python train.py --n_layer=12 --d_model=320 --n_experts=32 --experts_per_token=4 --d_expert=128 --d_shared_expert=0 --activation="tanh_gelu" --moe_layers=[1, 2, 3, 4, 5, 6, 7, 8, 9, 10, 11] --router_score="softmax" --normalize_top_k=true --routed_scale=2.0 --balance_loss=0.000904 --balance_bias=true --router_cosine_scale=20.0 --n_groups=8 --groups_per_token=2 --init_std_router=0.00734 --lr_router=0.00119 --n_head=5 --n_kv_head=5 --head_dim=64 --vocab_size=3014 --norm="layernorm" --norm_place="pre" --norm_eps=1e-05 --positions="rope" --rope_base=10000.0 --rope_fraction=0.5 --qk_norm=false --attn_scale=0.125 --tie_embeddings=false --parallel_block=true --init="normal" --init_std_qkv=0.0311 --init_std_o=0.0 --init_std_up=0.0311 --init_std_down=0.0 --optimizer="adam_variant" --lr=0.00125 --beta1=0.95 --beta2=0.95 --weight_decay=0.27 --lr_head=0.00692 --warmup_steps=334 --schedule="wsd" --decay_fraction=0.777 --decay_shape="sqrt" --final_lr_fraction=0.0 --batch_tokens=131072 --seq_len=1024 --doc_mask=false --z_loss=1e-05 --train_tokens=556300000 --steps=4245 --dataset="wikipedia_en"
Below are experts of layer 7 (counted from 0) of a mixture-of-experts language model. Rows are named router (the router's row for the expert), up (a neuron's input weights, with its number), down (a neuron's output weights, with its number) and show model dimensions 200-239. Each number is 500 + 25 x the weight over its row's rms, rounded and kept within 0 to 999. Numbers have three digits each.
After each expert's rows: "comes before" lists some tokens at least twice as common just after its tokens as in all text; "mostly gets" lists some tokens that are sent to it at least half of the time. This comes from a sample of Wikipedia text that the model never trained on. Tokens count by the router's weight.

# expert 27
router:522496453448532446478486549493496495491511514509451470506491471506504503499488500512514488446529478465549452513469486499
up11:526474522554525491473463481534502469524506447513509469499496493498476511468464528525525515504464450503516510500551483504
down11:546559521487421511465514460461494496456516485487512537497509505530505499490532474504480523480534494490479504544533483501
up12:443538526517476511500492541530483506470490574513505533471448511506508475501459529496522502541473478503521541499540510556
down12:471477509516462466492470535489496486502454486498470493518484518515479507513536528540515475530487518522504494497494490520
up13:479524476483524475508490501466500516501481491542517519490460488502468490502488509528524503502466497492492485509508525530
down13:503498446462562501546460487509476539458511528543484484511536485503514502497481502512452488503510538506535492496495525493
comes before: " ", " |", "|", "0", ";", " |\n"
mostly gets: " —;", "°W", " %", "″W", " kg", " −"

# expert 28
router:509464473492501489460455508481526480492486513529497537518497468490517486519487479469546536531478501543549495506502471523
up0:534507558523498501531515514490520498515499469561494474500515458526500506492465489519513486518490466502533478521529503494
down0:576497509491500520512463439520498530500546501532500475499522504490498516496496503499517508479502487482474506512506495518
up1:513506532509505535512491527505518506505468463520510495491494537494518499564474478524491501479484505469475479521472540471
down1:514509510517488509518505500545461513457474495491466520478461555519507520489502492449527487503526519475497502505497515524
up2:480494525481500488491467507515533473503521518431483490489458487524503478501497468489536491508540486524495474523510519480
down2:525541487514466486488504524496464477508507480498517468506547519507491500531514569492510473499529513470512489532491502486
comes before: " of", ",", " and", " in", ".", ".\n\n"
mostly gets: "ics", "ence", " life", "ement", "ction", "ism"

# expert 31
router:509534505467467497499495495458483494516500484458510492550489499470434516519539493505496482465515522490507450513531495496
up0:507508481518510511465511496508514512523490519472524463504459478491528501486487516476453492450497518456492516506544504469
down0:485468505498557451494499505507519505531502500500472485492502489506520519483489514528543509507517529484523501472482540515
up1:482490516478490518491526457512514516497487529493527519529531469448508490497530495481454528488521489490501491476543517501
down1:485480509485501474449477511474514530479521534480496509471488485527484499469518491518481481499486503486481497531505525480
up2:483512511505496433462545524484459514516483485508500506496505474461479487468477508473523486467482512513515479486514547518
down2:484478511511488487509477534531481550549561519506491499522497545524514521479488540536504505509546505537510516480496487498
comes before: " |", "–", ".", "|", "th", " /"
mostly gets: "'\n", " teams", " member", "|---|---|---|---", " match", " six"

# expert 4
router:461492531529511517521484518496525521484466481496479508508488509475474473503512492484509539479506475467498492532505493408
up11:504486511492496527464493476508506497519501449464507498494479512489484516506506521519451521466506511473502498469490539520
down11:477514496499521489494509450492515530500472464510491483519440526466528498500532518545509492437499476503467518514485512495
up12:512494519476464508511492527523496506542488537490495540457432518508505505492474508520471483512496458513502474517489524489
down12:507564496483518475461556513501534486502444499504472515510496516489449496466478489494516509514484524517463495486518493511
up13:513507505499484501460534481526490485488491525496495496522536533532523515509497495495456521457483466515523502474473493493
down13:511508506482524515523545492505481505503502481501505539505520497458489500465492516503490525427493556505497499534499535459
comes before: "ed", " to", "ing", " in", " by", " on"
mostly gets: " would", " took", " could", " are", " announced", " used"

# expert 9
router:512494495486479525476471499477430513490480508500529527506520440514475469510513498541483471474492496481497496519471487509
up11:552478523520444510504499518509494496519513513504494505545546496485501511441439512491515509474484463513529451490521476469
down11:470512510465484515498489497506458527488518549497508481525521522484476485537513496478498481522503479482465480484472541494
up12:427539483474462486508498493538512484507488502506525527517505479496509517496516489464547463495512517520460500524490529515
down12:498497527478459494501494495498467514516519476531523549528514498535534528468495477518472475478507523511499505479487468528
up13:490463483498543480518517473512503512497521507498498496515516512510528443519483499518484542511484505523505515446514524503
down13:515513512466491518528482463475483539508494513502504532417531490510490470507487508516465459480520494493548481506483492486
comes before: " ", "ress", "ist", "00", "osition", " MF"
mostly gets: " November", " October", " medal", " September", " July", " February"

# expert 12
router:537480491521455508436493463516489509494503504519478502480489529513528477519507464526508509540524466501535527505532490575
up0:504474510485481540540486492529476524503520416525486474500474524497518525479456494524480487510476526502507468495503560480
down0:465467451529470460485491496521538518491534505444456484533477469509522512561532552514528540501483479510511520533506525551
up1:467544553468503522521497501481473509502493462475524497507472523504438480506504512499483508496495513491468501485454511450
down1:538493511487467506525473445494492530473548536510437525522481479467517522511485504489449531504459506539489465511531518518
up2:467510458526532506494491478506481506528526470475484496483486546456482495520489461459492506513468504493491463514496484503
down2:521455504482494524535484482486497511491546503511505501514507499482485499486503518499477545512491492555470493520491504532
comes before: ",", " (", " |", "\n", "'s", " and"
mostly gets: "son", "ford", "ville", "ara", "ina", "istan"

# expert 5
router:481494480484529459485518449520467507487514529463507504487512521468537483502492490494500539528520500505485455465529495530
up11:524487540515497515519471524467496441504510461480519486466473496462490491529519501508448473502507551535464500493504531508
down11:462523499508485522503529470484505517484502499521522495511540475494502498485475479509524490480507535508485505505509493569
up12:507515527570530524586560513459475519512525461514531528476488453470440481486528495482483466522503485437476476495512499505
down12:515498484486496486509487474533454506535472503526498471509567535564468487513493506499530520503471463546498479491499511498
up13:496547506503457511518490495472518464475545506498499473538497472479548557486514472475431517484472484459506509468519476514
down13:455472474509509539517500518503516474526461512486526520539471504536500483524518467518537494484467480511499506509511532475
comes before: " The", "==", " the", " He", " In", " and"
mostly gets: ".\n\n", " but", "\",", "\".", " until", ".\""

# expert 6
router:510496532490521541466486497498507476492487470497476497527504426478456503539483456511470525506514529501508499526510467516
up0:469483522507503473477514530522487495475531479488500479543486509521537506506493477490533500531471473506458501480478479522
down0:498473471472540503491502517502467529490514534486497504499486509510505463468520541504474540533510515524519480475517509508
up1:510470471536516520499496532545515497526527492496522471478498514454525455441495516498469478425491515525502549504446500529
down1:482450515524496487463465441514562467526518510513441493507483529512474464512508498548503496539477463459501528546499523489
up2:459456475522537493491486486492498509504499511507499494531492505532518521488499500495517485487508490539478468499518474506
down2:480467510539510540531520512516495459505517466526480526542510517543499483488514496526481493488504514500483506502520447496
comes before: ",", ".", ".\n\n", " to", " and", "9"
mostly gets: " century", " used", " served", " worked", " took", "struct"

# expert 24
router:477530485515498470492527512505522504491512517525525514509495506540504489466494464495560549441501525488513483458486481483
up11:480498499510534545490531498489475488520516471473515482503495464521498526506481499479504507561448493511524498453490479531
down11:488512499539510490501499481529532495453495472500531502500483505458537500513503493500440493529548501532500533514496501435
up12:509526508524487531480508491513500471468528526519516460457466483468503494534493499494515504534536510460533523505488473506
down12:465508475490494492513425504499529502444461526508475499494499479465501497517511478493505536526487516584491544504514484499
up13:509531500500501495469459481502484464499488534503473479532499482513556523533462501488483501493516456507523476510497544487
down13:526477564506484504510557516484484502482501497486488492499503509481497523476509547530513489498497503526532526488526502457
comes before: " |", "|", " |\n", ".", "1", "2"
mostly gets: " —;", " +", " −", " %", " |\n", " Yes"

# expert 19
router:463513489494471521508469502525515513492488502495457521486438528488509529531510497470494466534502539482503508541490498551
up0:489530530475509533513521417499517491525523497483535481535496536508480501466537499473522498506480496513499492472479510506
down0:520486515506520498553501556501487463504489486535535501517492461491486509503533492562475510504521485489527542496511522481
up1:530483481511467505485468506501515516544465503475533492543483469501513531505470496547451493467481419536497497512492504507
down1:455470480510520428509503510548463510506497494491501549472526481516509502480476467428519486504525470475532453488464469496
up2:506472494448532499475478502539519491540493538507475506534529520529481506491492492546506509464508492562471497515534520482
down2:484473484509458506460466545490528479535581471493526471526495479507484512476531499457523497463510488496474480516459506507
comes before: " |", "–", ")", "\n", ",", "′"
mostly gets: "н", "и", "е", "01", " UK", " Kingdom"

# expert 17
router:524470489466499481522497470543514464472449493527484493465501456504527494486493500477552499516481498536459472511475517500
up0:516508531487565521511460511468462483494498521520514519507463488496450474503494497487503543520515493479446495515520512556
down0:489573491507464513498532482523494456467489520492475463541517489507527484502540476528494484469511520475469486504473510469
up1:515494497505524521498522512558515533520550466496525550535523490506495528532496467447528548491473448502457506522566470528
down1:508491483507481500544481518489487495467489489486506528498509523538501521479502508451492486479550532473527519509492522487
up2:515509514551523510528490472504480547504527454483506516509475534499471499505477465547501501514526481489491455504499529492
down2:527487526536474481490453532487510504445503509509478502491522491483514533505494523483485485481525504546509519537496524459
comes before: "201", "202", " of", "200", "199", "198"
mostly gets: " current", " General", " main", " National", " organ", " British"

# expert 15
router:496526504471500500491493514494452490514514461480495508466498499526494476491555533435477479481458505421414489525484509497
up0:466487561507529497488513500484459473503536483505491523515485508466488530540493494488501514500531509488512525477490497475
down0:502483442513496501471481533556522515470496477536510465463514514438495493512486577506538516515494517493469511497460489472
up1:488475520508493462531476501527476514556531490500500538491487471458498503513471506522508492510481557515505500513534512525
down1:470493531471502480492523502529487490461449504452501494505482476507498534534495553504471510476494476510515532521480488518
up2:479521533550505502482490530497479495519490543495476501487460547494482503496463499507507516506486466460539485525499491466
down2:538504537524466461477480479505548555489501496525522537483491511500505537474519482508507475504499466508538442499517482500
comes before: "-", "6", "4", "9", "5", "3"
mostly gets: "\n", " un", "199", "202", ")\n", "In"

# expert 11
router:490501522486533490478528491503566504480480488464470503494476544449513446498488531494486519474498470527522456476511515461
up0:514489466488500512532496475517468556480530466469518466475464459486529492538495526503540497545513446511458510438489509515
down0:499510493532548489527503482486503468505481528506468492481500488503493538502512510506515510532504507504516494539537497528
up1:491513515545525492503525466481515545472514504549512497503534506502483527529485465471533491503511473512498471499510467487
down1:471519484476486542510477514480504491505515493465538499508557485508454494522506479507464503510534509498480494479541506540
up2:533522521516499522495543508463476473510513454477521495514461462507489535521500514509493471530503511487499489521510500499
down2:473520524498485510499525493466493510472528485546470485532480523519529492504498535529513465492510496480567483539481496494
comes before: " the", " a", " his", " an", " their", " its"
mostly gets: " has", " are", " into", " have", " would", " been"

# expert 10
router:522513502486498460508510492501489513473480531502491465529484510488511454546497458501499527539497523500492447482499472554
up11:471529505501547518541498527497453495508498498511522543501512502510508509508521485502489499540465478503483542518490513474
down11:470479525482497515558479500527506480546498499492470518521510493511557462493516505479480468479483482500540492512509475470
up12:511484506507511491522519571483451530485502514470504510508526487486485479458479497535508477524472519511529516472436534497
down12:469486497503521463473462477563569511489503480454529488511494533506484565514511470529455492527504499509526486502538483515
up13:488484509489493463499511574432468465513541476487473500508507454457451524485504481527513510498469502487508487499469493530
down13:523528515496508471491497524518497493490475501478511537524478457512510482490476495485491561489478474489504519547504510496
comes before: " ", " \"", " S", " N", " M", " L"
mostly gets: " are", " |", "',", ";", " on", "),"